Weights of a small mixture-of-experts language model, trained from scratch on English Wikipedia: 54.4M parameters, a sigmoid router.
Below are experts of layer 4 (counted from 0) of a mixture-of-experts language model. Rows are named router (the router's row for the expert), gate (a neuron's input weights, with its number), up (a neuron's input weights, with its number) and show model dimensions 288-383. Each number is 500 + 25 x the weight over its row's rms, rounded and kept within 0 to 999. Numbers have three digits each.
After each expert's rows: a language model's description of what the expert responds to. This comes from a sample of Wikipedia text that the model never trained on.

# expert 58
router:501537515520516512527537515505554523483500509526503501516485495496475470473508504482477499536494519511481488484477487505495477470482555526503494507543489479518532501485511534515541519510489466506505538509532503504485552533501522503515549491494506485513498474498521531460485499506466511484
gate0:544489495532527514486490516481479529488480538513480534474493531510503510483535528521491512486494532454490484524532479485478500483481498503504498499508493500520590487507527509476515523470529494498496544501540508529533496497507443501535474510510559491500512537484494493542506522510456480537
up0:452476489527548467503480463518534522467526472499505463461484500497480486459505551493505498512512458544450499488506561511511511460478546512486486496466538507508486479478472473522531529512451463530488511444500503512513494485539464516516497493522528508499467461513507514504487515488493508513
gate1:510532465529506491485544520506518537461512508511525482467471477492476566499516491491496498472486575506498492504505497485528540498478487533458521485503525504491512527490526512465496499483505457503528500462502513483494518501560473501501504518555459532485464484508531497497504518512506475520
up1:522446511511502504505443478475493475538475516507493527544518527497501452481514504505509497481539452478481507472503464505498484467536519488515480504490498500528465496519500472491500505517513515502477481535487520503514506481479487480441511464460536492548547506533468526529517485514522508495
gate2:444429506513510496481507511486494478574476467489528510512498481518520474491502504531528503472470515501503486490534548531491476509488527511505483481538468512482502526547501490470509523515474511537529457494461523505512476540479482489504502483487480548490517552503488558450507545548520506447
up2:521448484501487472507536504530524460537523495476537518502535505534511464479497513543541509500484511479510482514505504518477499530487524499560500496540536501497497512500463511491522478490504473502532493481489514533541481545502510489482506467496474513507484560500464568521477522518507508503
gate3:541529528521512543534510549497498532494544458544501483525469476505524453486506508534546490480509460533514444472521496530509496490527507483493473453480509508543524511445481506499511493513493513474487497536499511526515507534533505488490516482481502471470486504507501496488476515545517539488
up3:562526503494497520500504551506517499492514496538510481531440505517493480490531543526508493491492459519520489463499521523504484481524485491480492500471503488544526487470440500493502465515489535505503503505496520521508500560498536454485524480493476485476471481533510486488489532514524532543
gate4:544487489503502545486530476519501528507521528464494484516482486494487503511507535491527502516540529454506533512516542476510468480504478488499485461476447476475508541515515490503531495523459469511469531475508478476483531474498528527489500491535481511480473511504541490519496468526502502557
up4:483507492485531510468504511519469456488543503480463511471502513509491448508512483487494469479524426474459536504452495487508512521542532491503478528522494466514497499511497533500519503446540520533530480501455533492494455504476463470552486495450502474458505530507460522482469494500539521436
gate5:480518477508482486463518503524537492498466506495472511443516540539503479469480483490527470466487485487451503488525505504499500498513546567502503460494444499545508499522504512472497521529487551515483500503511514510524470514498476499488513526468489511486486487503484495468462537508493477494
up5:483512519526514516494511474520514537493553490465524503470513525493510499488517549535486520542510510463526484504517488481476508525483511454510475487478562521488530522493505531548505514451568489485512495505442444531485508495522482562499466504557505517536472498494537498561487514486520468464
gate6:518537528459526476453528511490500522522490513490464516479488472472506480538489516501488483517527493504497449473487525485479552501557499509494506527489509572500513468508521486499511486477501483485477450513456501522463521513536447480500539467507510509512502478539498529488493497539512467485
up6:489485487442530491520510513510465495526499503465537501499496507496484519513489526486506467505516480474462551533461508548475526487490468515511489514482505494554473459498475516512531482522479540501507517520534445476519482475492500526516478510483534522513498471544520497491517516487482557506
gate7:498526502587526507501526481494483488467524474508504527520493493513510529483541493514515460506489485497494490522469506486520543501461499543521492525480492501512520473501566507456498440526536482522489520491463456515514515528500486486501515486470485500481524529518514501494501519483494472506
up7:457504470474513508517476516453514499458535525460531484503497456467535490523511474536505503511490527522506507494460530517526475485528514511423471465543506512499472508510513525554499499496494490533496489481533442536504502496497503458502477482515462516494494474488493500504518484501523424440
Description: Digits of years and dates, especially year endings after 200 or 201 in tables, career timelines and birthdates, plus month names.

# expert 8
router:451518486503493504471504556488517461529500512505514497509502502483507471449522519483522481524524508513470506563521510481470473536472467554485478547519479511527510464468468501512485461474492495500479507486496479547508500499484487510508545486492518500468517525486512476520457561534502503535
gate0:485532485496517523541513504511486546512435499538513517474484517517501494515501514524524431523531522472533484503482500534473517474526501525550499504508491483493489526510469491499507534515537531487541515544473473492502526425531527551479451468459506518471487511537502489450482497516513508464
up0:482534525506500417491522478522452520556472498541501494478518518498514461473486493507473503469512490472510539524522513489471528476497481543489495523470497453469497506535487519501492526527484464527489500505469476491476500476512519530475464475478476532468505495532507474510519473501448503472
gate1:502499507526462470470501469508514527516512474448525547483526466501520476556509480535480490493506498502527501534488481461475496466498522492464485525450479525537503514479474480491520546536495476537462461485537444520489512535519493490476532507473477488484503465488477525509495495489510513485
up1:524534515485556469567502524509522474488482496465510471505499544505509540475524464534504514480498510543499471555524564473512521556520448474495547536550498510509493527510517485486537498489473486470515505498476481551425527518486543520463524459510522487528493513558476490538514457482489444492
gate2:484493504494522536475483490480514487463515452480480478487535482485533473507483538489518486486488540508499514473456487516496495497474494563444477500520507486574495523472506505494489469504475450501508490496507483520465507484525500495534536522468537474508517478519494490509522495507532487509
up2:493502471495521510455552476499520475519510457460491439537532474473535520510482502478545516517503536467511477464482488497463540467502485508474505513495498550540500493491461499488486453527458476516518530517486495528472492515526461503560493514521519521514551470483482500497501481510468484494
gate3:522499524528513502562501562483526509528525499461483531504506503483511515513496521483488499512486532498537501516495532518478462515459467503525501517473498514511480470530506467504530453506480522480500463489512532520525474519439480469497499465506540506495462497488496500476527482509534499521
up3:457503448447547538487522528508490502514482443534534454523485480531533540485486491459507511459486519529504522536505500470509457488524479461510534525512484510491487528517485510528511511443524527524518465516516506534499498517537502531543491505524459522534505542563461447524485509500492537501
gate4:496495480469496487467485435522466527486521537521510515514508476491517493471510520521453478504505507486492535455488514511467500535460529511549480477498512522510540500514503537503494513495485506522533525517515573504512499529519531462520499467437526504489508483551480516467519482504529504528
up4:485506538481518501480522514513480513481539416535509494490481493493499470469536523485475502516535513468496507463465526486519494564489514508509468487510516498515534516494441507512492526467510489505589511463490481497493547502485486481498527515488528497514515505517464475472508511483503478498
gate5:500492510473581522518513479487470503526489489496491528545529544502528493473524524485485501456473512480518518515445506512491506528471446539450488488512480510473487536520473459483520489497484497458465489494506517489484472508502452505492474499529510477508569491546502545509483542498494516542
up5:522487526508491472548511506517537438483486529514501531442497482487466507546513500521550486546472465499470485507539517510501500477488500462538490526500495553498498498514552522530467461477511504553497512517538453487520504520453523493473514487465539525447514512471463509501496505509466498498
gate6:526486450455498475481501518481501497519487485496506484506486558452496492476539486482488463492448469516482472487510546519506456532473510495487445519515448486464453488542485509511507488484514469507515521539474518479494509515524514543463470511448478482490498493467507503495494539463481484511
up6:523476512522520485525483507466508484531512494499469482506475522543529469494509495503479520552540502492480488533513508542510485526488466459539485517542454502478452482510491506546507503524487508514533456514495491529480496510503502457527506515513501523462480456525475473488549491475538443509
gate7:506474472476489506497476454462524521495527526539530501536484492467466522446514549508506491480478477515489522497460502488503452502512469515490477499506434511483522512500514489473490519558498464463531475481506483525540489485531460504549453500513482521505523513494544482492512470519520515531
up7:528508488492520491503495474484514533505492520526539481516460493497485499465507530534511475483495460484493539514490504444493462505498493507510506509482501534534483526473508558473505541523512502475491514514454475533530491478504473505515478489472525515513450482473514552489505529497493517512
Description: Nouns, verbs and adjectives or their final suffix pieces after the or a, such as built, album, develop-ers, -ation.

# expert 46
router:463523457511463502525457510519493490533476467525434482533468459470450470484507495489540466523531532501448509518511471528487529551459533546495486519531512529492513470515468534507509505504521481477492459510489499497505504500495513521505549464514526486524545455483506523511477492508482483510
gate0:475459500499519492455487467497497512510522502495521506486495521506514483481561499552510507485487547525506515516440478505511507493495492509528514485481451475499480548494481517487518502522508479513501507571516507509486475505493504469484482500511523508489497493531501523487533595454519506507
up0:520536509531521471505462552477493496525498499477489498570485475521456499467412501477468500528523468463513477498475493456534516478475532482484486530492544469493491475531563498524504490509491499446439496473530503484508522529527485513485485504513474487509530491460501469492509476494467536504
gate1:475520490481507507462498500472533489528482493514509475475465501488465502524470514463517511478540518471517495495487498472513508464509449499483543531518544468503479515482462521522487470487495460538519502520516464481501485470479528507457512530486505569499461478478521499501508520486480522474
up1:520486518520517503513529476511460541469543501460495533540520482513509499492525491526515501508489500520481512501479502531525506548507505476512483497502458516522479492481519482463485510494492515478479536473476508524490513507502481494496486483511467450453555514501506504476493501503513495530
gate2:476487491503479508526479534537494481542500483532489544553505455517511493479497521487481460453481516516494476510469493557537456525520512510483504504524556499525512520491507478531504495497522514487529459505477506491571531477537545487481519516486546489466484481524511481468458482524488484497
up2:506486504525495452460476485471462520476503526459503463445474508497488497560500493466489538512512491501520511482488498460441542519475480475507493514488463503455491497534484507495494484504478495508491548507502519504401517514486481541513444478470434520536497529493485529520543517500478545495
gate3:488451516495521509474507502498523483505516491523500505528530488514496469522515534518527497528497531511446449462503539519472532495487506423488507505511545489546453493481488518464471497482500555490472518530536507513522459510505530508486490516512496448532490461475455492515471495517497526484
up3:511473504492490507502460491512509464521504507496507507511502498507521500513508504485486502529530517537468471435514565509478513505503509458511477525517538480522470503446499509459480497498499505484455484530505494500513452501513507486512492518484527463520485478436483492503520492527536546513
gate4:467459467493508486473509479489453468515505506507495468503480492548486495480461539502487446519490512508519479463505473501516453466488491505432506535516497493473494489527481520463504541518519505517469498509495485532525536493511457496526531549507497523504534522510481515523496479443495474551
up4:435528475523555508464545502505471454471505514496511489507480467511451465535500553512496469501510506507493502484529500541506485485492494489444510500515482482504485483553446503488524493519496512521473496503469510504505535448525477483525549511521491511484508518565505488519502495452496488525
gate5:500547439499496497521525511494525508516457524505509521509516481469513514461494554528498489550505441513529510528538501496499502461526523467517512459510495480476497471494520520548502505510505497465475493492493494502496495520501487524540571500515519469507548461529513499484510498533542495485
up5:564485504508560529519513504464484502508531534525471543509488498520517566468472479516538507509470487503496508462490488568450474478487498515492478470483471485496486486478551487502496511494500489480501500484479493473524511521473570498494488511519500505495494474498494463455495521500463488518
gate6:453500496549503524482517462519494494508504511505500497502483570492487519530518493518513464496451499488512488448521482502519508522455482493491503525548503463444515509488503516497551521474573513444489500523509523541524515492452486513451488469496564482500478482537478493512498470499507471503
up6:550495468420479472466496502515538500490490489454506466500460506515527504496448492479473514517463526534493448539516506494517465489497535506521526516490512517527476475510505494497495484501492487528494497468518470488466494526533522497533490513513480530470481474466506506445501480503503519491
gate7:472522479497502449534521507498503546481494536497487477519559484510472518439459498476479457520474489497509481489459461519577488533479501535491488500511492469471475529504529532520445506477513489477479489494486499495527519546522521500487521465487514497511489485461514521479509431566504486528
up7:521483448519524483474495505521455525481484511504502503524519476494482509502462452499466508516497497503502463508494495545497484555500493471510481547490557481496524510511484488504476526509469484504492479518521566503512507471481502468517506489498506518503470525467464482553492471512479512497
Description: Word-final pieces in proper names, titles and Spanish or Latin terms, plus words like National, University, New; Los, Fantasy, ovalis.

# expert 30
router:492536473526498507530509567504518514515454535502534532529514506506440494522479506507494507538536544503485540520539462482456467476497484509472492478547494481519509505484500519500483469479490475519531508471476518543542493528476489518517503481500497492547523482510482538483468499543489499466
gate0:495518494507519475469489537534568489488476515501499528567536545508519456506538486487481472510489481502483504503462510515465497499538547518497489484552466484503481492486504495488519488510533511540528515479512539497456487493485511544500520494504514476502496485486525458478496530521456479487
up0:465506526548517520511482520498525536486513511466478516478530541542500449499524504488528480497491512563473479519491500504481540480449490502479512485524514526450525434464547491489521511509499480542524504504494536526450496528492522482503506499492528509495493464516544492534500516522478490505
gate1:486498500505504450467510520511523536529466496494481500520477485534477480485525476536458510530476540508505490487494497479493527509488507437504475485452550507519453504532533504503492485454542489531496525520508470508464503480509496505446521529505471484511531432457474536476487534513485528478
up1:510512418537501527473487478506499512484515525505510462561544511478481496531500471518478506477514517474529482488469530503443490481512501496501498506508518518476516474487455507518511540505490499507436528498539490472493495506554492529474476530443528479489490499459553521485486476459492534482
gate2:492491475486526493544521539526470476499484577509524493496528483485483501514499556498489479470538476500526469502497478548489498554463495564458469496480517473504501499432528489488446501524478521535517521518513549525461501494524499510469511534489528541503520505497484487501495503535486523561
up2:516482522499480480487497451483481489489483473469532481513515498535518474500473455456481486517478534523506492504537519460512523452541504476511504441503531477494475474502502503473539530507554470497436506550499508488498525517506494522523484492485514497466497489515514467538499459422515493514
gate3:485540531526545497526470479504539508484482522515485502498493506503475467524438487490492494502575502481493524469524491477511490457483552513506462454521500504522472502453507477522480505486538474517509519471497475542515500515467540569551546490456510537512478545473505474444530518496525528480
up3:495503528505537489505462497508543521520492495502521504498510532520469461537463503481439492525540505485528492489542475514485504460506557498477482499530534493526498535458504454488491499508531458547488492485519484531507503516514535564539499494427562519504505521498497481465502521490533556496
gate4:489495510490493501538527513531523518546512510483504477462511506500478523476494491537497486535550515511460470487513499515504484472556479504522488500512451456486501474492507539509505480499489464514524539505436495487467487503499491495493451499484510461526497519581477488531487493514501464484
up4:517522493506495490537453486497473476472511507512520522491505487510491523522525573489471467529535505545503470487497497509481506482498509512504479489497513566492513539529484472529539515495529493514504501481532482494485503491529489545508494508465512507485496462483505479479513484525526493526
gate5:481471493511518517555455491474512523512490515463530523514486500494505478499470485494525489509493500500479491502496504454501506474503514485519530473509482477449472474471505453504496516540476485519504442511471485456523536492519457467529505455485495456485489484510454537516490493497487537490
up5:518518506479456508430534514498497474520514522500496499475529548517543534497547473520506483504444481461500485529512468499533509510494534492511445534469527527527532514497505516488466470466498499518534561476503531521508493487487549520502505509512488513447485493494513495455500471465510491494
gate6:471531493495446516514500511501537516518521524511499485489537536541545438503515496506481484527494539547501510529516479482545510477497520477518500476551498505493524491508480489533504495500508508498523522535533490444480499538441525501502516481480520486556546515551486550475519482500497521513
up6:536488501508555465504485523495473494481504508478483529507457512467493532463494514495532508494487446454485455486480530487490505545499477490489511541470524481499496518486542483482470495510489499478457529462466492530501499481547507504518474512524508509469466495448517436506476504502480501488
gate7:485496480492491471493494514467511507510465483505464510527498506526548523476478503491572533539469532503509477493488515467505528515501456516454483499486505518501481498469497491483519461547513524523501521507490516480441527489454517484509486515490496505469519474523479557484504497462515505499
up7:523507522515535512492501482529471520507548523524519479473526484480484496524530499534444478472549496504500520515517488503528489466497527458495523513490512499496537483542479541520508483437450504491459474509500501482565505505502491541481500493528513512531508504486510467530508525523489504512
Description: Year prefixes such as 201, 199, 194, plus pipe separators between numeric cells in scoreboards, minor-planet lists and results tables.

# expert 17
router:429507525489497511470488545517525503493447510511529491509497490499500492472528508486535475517485515495470519535501471548491467509457473564464511558530492527498508512534493513515463476487503468494467495494473489516496515491515490492516508499469489496527492509553487493501493519520517512525
gate0:464476503497488539504504535530452522509471499474512532495449483490549478558494478542458499527483480485515488529552493480551471537506507500458486510517481528531503528401494489467475500524546536468494494496509467477466523536493552526490512517480503488483484537525506532470461536487475502481
up0:518507495506480488488529476453475496505482495499487477496542512508463514490517534495525520479504502519496487430437510500454516518527504493545558470470478519538508478536512510507528520465469469544486511541496506516542486488487511507497511468491523495488503479491489464520552511512554520520
gate1:484511548520479504561521529459466490506473506506467569469486476476471502493492516504500501488505518515571536509482496491508487497518461457473497505542489509476531486498509510476550476463483469508468536545438506503534479454466475484527499459498471507533514536527479522516516465462520534508
up1:482470523549477495473476527480491501509497483533529480497493457509504484513518521493494481498560523470539535490481517510519506479507524504521503514473516483541456523503506538514461496529494524522498513482499473505546505486562494510498523519534507509500484492510515517493527514526499466459
gate2:530544510466478491485457532510471494509521515501494496506481465480456499516507492491503522504504526448483489520477521553470476486458506507424501526515516483480477528542517509460521515499526471520486541527475482503486512499501524504488510477451504487461513519484525472504536531496526462493
up2:524458464522540553517494455464512485489535512515517489501472565499545556493497504534477498488513515547509509462543457496505471482512471513524482490469493510531523457465491473515476489501498531485517475430517496508495503486505484480498485515508494493535482471461484536489477464512465530512
gate3:511487464508512535509496538450497511505504538488506462496536479508451461509508534531474531499541478520510497477496485456509462501471476479503510500516530536489517450542483486502520527504517527496467477500479568496510487493454512465509515525499463511488475492498475467510480479482510466506
up3:514523535488531557525484523541538523506531469497499501511478530527487520527522494517504469512461535509539541447479523551509498548504495480520484516518457540498544521509532458457457482503514471519498521570514535511499472540507495481509506473487483562508516474536551487457511519530493478477
gate4:520492510496498563466520521461531485465524485518521508477498471493510513476495470518572486506505466525489509460523458512497500531482490479522464492500467417496495521483503522529506495519473484458468545553527510496507503522476523484477493530492476468497489448476501519499526441524511503511
up4:480486509525495500475488455471518511481503491524530521496495507521533471495501473531507501491493489513479500484495476504525521524491480453522449572508504468538483530500525581521488502522488510493477499555514502470496496525475527476495497500486475450509490457495504526478486432491529538496
gate5:471514511503506509514513548490496512479492476534533486460474528519484535467525534449521455447497501509468530503527472461476514486475491543481502495493528497506492477513514434510506480445453473481500480465506472512477518555538473494499513479473492502540494504486529492503482483485515544489
up5:520492523471510508487543481530470555477540516496518475468531517504537506499458503482498513536519483492492528496520492498497488521502527504525540505512475514482501518517485496467493513512465508461505498532498505500463474484547544447540542448513523513483520500485534498505449516500481502533
gate6:482526474538518529468479475500482472549481520549542513475536436489515440450518556508527473478458515516496507494477533493501461490478474511450564579525503521555511504472503537541499494466511507506473512510521473520525504468487500506462506502525425518514520493516486516547517475492520511503
up6:469502450447489499484489496481493493467514522486503504487490468531457498479473519508460506476498489447495516501526474487498502465497535499495537518507527523511552502448517532510470466487497517511517495468486484524505526459488456523542520498450479522465524488536509515514504510486518458511
gate7:512544538457507492495464506487541483473505532482516467553459486536479471498475515498503485517500509473511536507538522553520483489476481501491508514493548515461509480518475529465475502494518543476505520470509516498528491493501527493503514457502488558515492448479543471483550510460486480473
up7:508489487494511535490457534483493471530530514530471484491480453557476513520519529500480495477510496481517551486495515490482510423526549456537456513466509514505490526497473493498502463495495499526523524517525497484459484495486454494545503482530496463503501499500474529531473463527485477495
Description: Descriptive adjectives and past participles, or their final pieces, after a, is or was, such as known, located, small, dubious.

# expert 22
router:498527483536495488522492495501525493501502528464486487515453514469449457504511504504552472539500534470464489501514478526504474540548481489516509470524526471522536477477474518501557472483521461466481444480499523475505490493527480527520544416522500490531543455511463499493520534520477480518
gate0:472472509516490523476519497535489512506524483499496502530515461496528453491521487509494524522519469489508502501493528495482567498506476480450495509487525493487456517467485541497487487530540532502496554478516490503488513558506587477560470484514512462554511513498496459532504510470438491490
up0:468504463459528480502525521510489533507496489469511494488496469505462470522530491494533510511481531466494465495462530487539494487516451457522548527469481479498478469511497488517522486471501461505519478525514532507493483478539495544502496520541513507471474491578548478499546532489462522492
gate1:507502491579508528513486513521519472489504489498511518493463470518476450496543441487542481480464500505492515491482425464499508479481536492496497466487472486477498475491510500487465489540483518512518478508561488531543527544490529485527503455493517463536551466528489502536525470527492483481
up1:490494523516504454527518464486490536530485504490487478527535481453472471472495497445501502490498561478491516489512518488509446500488464500486523498465546523485475501512476531491530484489496490492518503491492457507525467474510531495519524520486461520455483548515526486515524516520479540487
gate2:533481500543499498520439510503486515496563515482517483525445509498496506479515488467496532528575516478504453458478567470519522490551472469501481499492546541485446481527499483559456502484503474532530531489482512454519509526517506491511512489514483497522510483493468478519539498545507548471
up2:491502507495492525472528520503515496501434504513459527513529493500502504509450519526482441431451513557498554534483478538522445501479503559496481499536467481501518546496511508461522511478494526467498438509570458553481502471480459519451478533526527490477487517489539513489484533475485479538
gate3:526502494528483469508527496500508540470520473499496498512525517486506518451484527497531452453528495464479480491494467506502503505533526455524508471506485484534524464521536498466466470535528480462447498510444483482590520513440470536540499485471511475512505464492455504514532492523492486486
up3:517434542521487502501512503481499510466499504497496494482484498430523462526523495505478531454531527498498528499456501502545537500488502516499520486464461493497502533491495494526501458494534464465484505482498521481454489532547519504490461485477526489479453490497486468461472466466542529526
gate4:514481516531513571475509534530481512492481492520501471505504472495482501511444487508485496527483490485495533527493521504478507487465551498479470474501526469559532438478511496549518522487521467485496502462526534497525522496546489511488473530509483562535550477495511500507533507528533487562
up4:526534539517511504485466523468488478510475524490488515462479522520486516507469473530465502508517573495526541507490509513494469479525486538524513544506514490501484525479505474527488539497516470477488495536519546493495470555527530474476506494512504510514452510524473500493530534473538452514
gate5:520477492501483488487534493497441473465498444478488544512496466482486504547494455549552448478474490531516502506496477454500484501512515483544527490473526472516506449492510527508532540491497477511447504515492542526470466494546463462475555493578488523486519470497511519505480515526494497502
up5:494520514479533500496495514525582471517487533495532510489496508545515481445472531486457504474484502504476525452473548489496517470502490496484429505521495505502495538542479478488503474490517555485512449484537475476516521477495491505519488502432512515533553520472527518475498487491468498522
gate6:510512487497484499498510513502531463507490473494491487502466471472548522475540551511536519530500535515501498479517534540472449502501519460458468488506507463484514494479528562517500507496512489505472484523472493510490508460504509512522489487511448516429470493516498467497460492506496499514
up6:515506532535491474503472485477503540469492492486482511549490499483494462486508489481465504493510519466473485517520459484471512462464499561509475495521522527449466500502474505471481502472516496516467557512492424491473493579494471507511532521499484456505467494500483492487499475503504492492
gate7:494517519526485485510458530519503448503496484453509537494487449504510499501537531515520495503504480484488495523515497505495480473523503491508502497497527483497510486491485532521506504459475545497489510499488505497491506538494509520543476492504489484489560468496499483547505498489508487548
up7:459509476525520484496483491531519509473511470494510535480475494493527469503537482459514545488508501471480485529526468553517528458540467466470490485530458520489496498482484486483476466493501497514540509471499517457503502504530508519519539514513494451490505522471516513497496490490479463511
Description: Single capital letters inside acronyms and coordinates, hyphens in ISBNs, and name words like World, United, League; ITF, VHS, DD.

# expert 52
router:501494474561514485479498587515503486505496537495518520542481487459481475456520494489524480511463525516492487479469482536472478506509544508485513510491505500512535479544512525516516501491505479512421543488493497496474523482515496543521498490500473475491541489515511505496476523556494534453
gate0:487495484534491478525496541489503494499481545518495470480507488505546455465529501488508512558464538476524534502496477515483516502474503563488508532492482468501482479558460486463527494472494499530504534516498488497501514458468523554521512498482456489466541470508500489459515511477488525482
up0:522529506492522499504445526501522467500507508490496469516557512487472513554494472475507523438516435505512502485526544527532552480488531485474538511472500495485500545490520547497509499509490508468518490517505508482502564512480509468528459515525483488525512480520496487526509468512516502596
gate1:448492500481504465502485527522433485498541555498476504515496494500465509514548509445519473462464529505462462486461545518468493517497487466540519501466497477519515535513482491537486436474483452507515476494476556499489518482512509495491531478528512523482486531473519502523499504520479489489
up1:464503505518491477489532499522476472494526530474492517511517485512461506541516497465530475469458496511456505491484555495497499499489502448517528506504506531479500523518491480512459461485492480495526495467456544486517517475522480497502539459483489495499461525452506507542507537543497515514
gate2:483526505503507475526482606524526457487497489508521460510449494461515535485506480497496473475458505508501470516479419508502514516510510459483526481465517540499494488487492495498494472477503464486439493525489484501440507477499547486511514499552472470526500489523484525459469505474508473527
up2:510490468507455482509477545506534454444497499510534448499502516469480494506485470519529496459513492495503486494471492531511486516510572494490539504491468532502473470504510516466530502465492478461480484503531460473461532524515494484511516548504457475512512502475492523506504543508563488534
gate3:466507509529513522494509503484535498479481512523527539507454503468483537502459535479532476515477485517448489487502462481504524543515513490523510505518506531469506525576507536488467484462538525509455532467493492502507522526489505505532520486513504481462502495498531464510512509516508475493
up3:496504508492515505482485502459532482464496534514532527510514496509502532510498538471531496529505501512491490513496472505540479542517540507519504545511502499492480552560530486482462514460514510518448510507476488487486536523477522498501507491558516464499500497512501445517529485479504506460
gate4:498484476515513547528527517514497483491495498483497493454547523488493489503505467481509479501465508484499520502520530538472513477515485496471449542507453502506488524507541485484488498573485476488489488499511514506519448508534498488500479492507443488492475486507476531500496484496506532485
up4:509556501484530500497510523492526546501513523514502516545452483504513466512487512532488521521534484497512478504506484453510459520471517543475548472484527496483491491514464474526518471417514507520489504499464491464468554482457506533504488526504561503515507545480520499469468510517485475509
gate5:497487463510509535459522515453501479499494545463477480476512523445513563476517493520515546482474497505465494533486507515504531507549503502505476481463496494449498455509489480485489493469516488541482508529450517497495508489479455513488513492579490496521494455495493504510513515504496541503
up5:495527509508543500517487480484519510527485508509520533512516532520485493482563516432498485499483460476517536509502536479534560477508510469555468504489520508490513488507520511485489459469523535448499537463478494486539484518492508449521508498487438487508514527448534496520504442492468492500
gate6:491481486520460510526495529545500491471483484501497497532522485451498534492507527511493505513472534492512514483533524468521499526487490510508495493455446535500486513568515464491471508469507506542503495436478486503499519515518537432493508462481499513504478477477537486566501470527515484519
up6:491522527513544553505493477487480488504510482494534487489484482524503480540469491513525518507513465471498499480436486534508490493510482523468499502527508493492512459484523485457563501523526542454510535525513512505541477489476510523506503568497484500495490500512489523458489515485499514457
gate7:514474492552528546434503524506464485511548477479500471487532499519490504461523510531523502489499453524503499513521553496455506521500533465471486486516472488482499533497511515481466497521517510504563497507416511490480508461483500555528472518515497480503501491471457530481483518550483526489
up7:488502469487497518558502481486501521514488510498494472527497497453495499546487485499506486499475508491489514476467479527530492478500477506481504503507498529489533493520488484503473484474507508494458542511554496452484500489519482474442483518502520485511493510518506453507511469484538521498
Description: Numbers, quote marks, degree signs and units in sports-result tables and coordinates, such as seconds marks in times, °, km, metres, %.

# expert 36
router:470494529487530510517472538466518508519455482503529478508495487518503490484529492510533482510511524484507534526493461522466530530475476504503534551555530499515493487501497505519487499447508463488426456464505513519483521530505493480513494476505470458547493490544498508505492503561508527550
gate0:498512478490506530475482480460481481498532492486536514510472461482494475503502519507533500494483548513507525542504478439530494532511517532509481509521478495557486491490500454481459552527483518501505497464521494515462495475459475502481492522490446482505513479530511486490457501496523481530
up0:531438507506515510520519546488503541507516533498517500435501501476483510446541481486504535504517551507538500488498492537506506477501524531495476509518490514479491490479485521456520485482536543529502461497534550507503565512494490496468494513546471483503490499527450456469462541545510501520
gate1:493479554551475493532488479540489465485480525488481473507510508528518519511463504539488458519457500485478502545477505500426511521479457484481473470547528508471496479520485504511506523458484477482534514495495541473496516525516546487463483476515507481491515471484469531490495490496493484509
up1:441519542492523476527461510515487539535510484541467514485492458498457468495480531519497526516522484525514517493509499503523504513511483461486539457505510480501523525470500526482528479473519514532459535472498454460484496489576494550507493464522495540509529518492516555485457460518544483498
gate2:501533525500497523539491529523476488500487502512490513506483518477501474474466476501464478511528509481525488492502559525492539542500529508527476513486519523505458440548518519480517489492499453510480487493478498471551487484552442509492521493496494513502501510522479494468497529530487466491
up2:513527511510493501515514546480492506498485536460441466498478541511513544484490466516468535530494494485537524513501495483485534519522505526513485487489505495500425500505519502472484501500486517488457508495505487479522511502481491480507535483555524523561503438509516500485427522523534488543
gate3:492506497523543521514547522497528520470503489470481520533509472535480514500488511483514458502541478468452459496523491544501458530479477524491554519538476491462514492502479518489508507489494587456478513509507525506464544524482475545519481482481442534492514508513478491501490526502495498483
up3:489486490532487484527528554492496482499492505463534534495494512531507528503523481500519485506517488478447509498502446523494463534453469518491538519533490496513502490540534555504492527495467543458458463499505512516491513506496507499497498475467472534483504520531535455480514534515502544505
gate4:492481506505536511486477499476474512522559506476489499482460508526492522476461498511525502534507504529473524486519481473509500523485475502513506520512492489462518506500523480506463489529513457503501475516515530457491511483520512500498469550485500490522478479540451530505477526488460525490
up4:521521513516498521572486530524511480534443532500498466502493503526467462537532484497495499524522498484491479481466492503455505494520473482545502480516545486503520471521483538490482539445511527470489492492495484517480488477497518519515522529536514472478498521471543510489522458504523522527
gate5:496500502485498547540474535488491510491496483514515493521467508466506458517506513524522489436496492487549469468543486516500481504524533486499486491515501489504473534487490491508470454488456488491492519461484517512509519473474485503522515543489499528533484490534460490513473518513500509507
up5:528526511487495482515495500538539484498532519478488486466544481472494452479495504484508517481464491469509493470516500495473507563528528475511514477518464514494533526512490511467501509542510468511486518549485548498543531486529514471556490509493555490535472463474493487507518522481468501507
gate6:520473471475490475478495518530535466536506507509513477531503516542512467503471513450484479490500463526504520490490473514527537502484500508456500532489469488474516480529490458503504483495524511475474538502473564494481488529518523511520497463455542493545488506489506497555506517536465480535
up6:514511510449507550500491530494456489489510445478529517545531503507530484511480504516480504485502556528477491527510519510477506512525440475502524505483458564479476519530483480502495505487490521513471482458504467495503496478529436483510527490502489525507495523501522527516475528496514512534
gate7:508469567478491492498513473520526492511473510536502522481491522553481489489525504513526534522515532529469497463503534463542503527512459496508477526516458515452511525528476446516512483513483493492478526463513484474550513508465486450491492491443474506490511550516513467457506520524478506491
up7:516511525511437475515501499515523480489531466510570501542496493514499502499537512485521555528525530459524547512508498492482547495477513486492538480470513529466521495525526452510464467470486469514487463486508478506489458509502527523499505525512508511505516559507470529454500494496474467505
Description: Nouns and adjectives in descriptive phrases about people or works after a, his or an, such as member, player, career, former, season.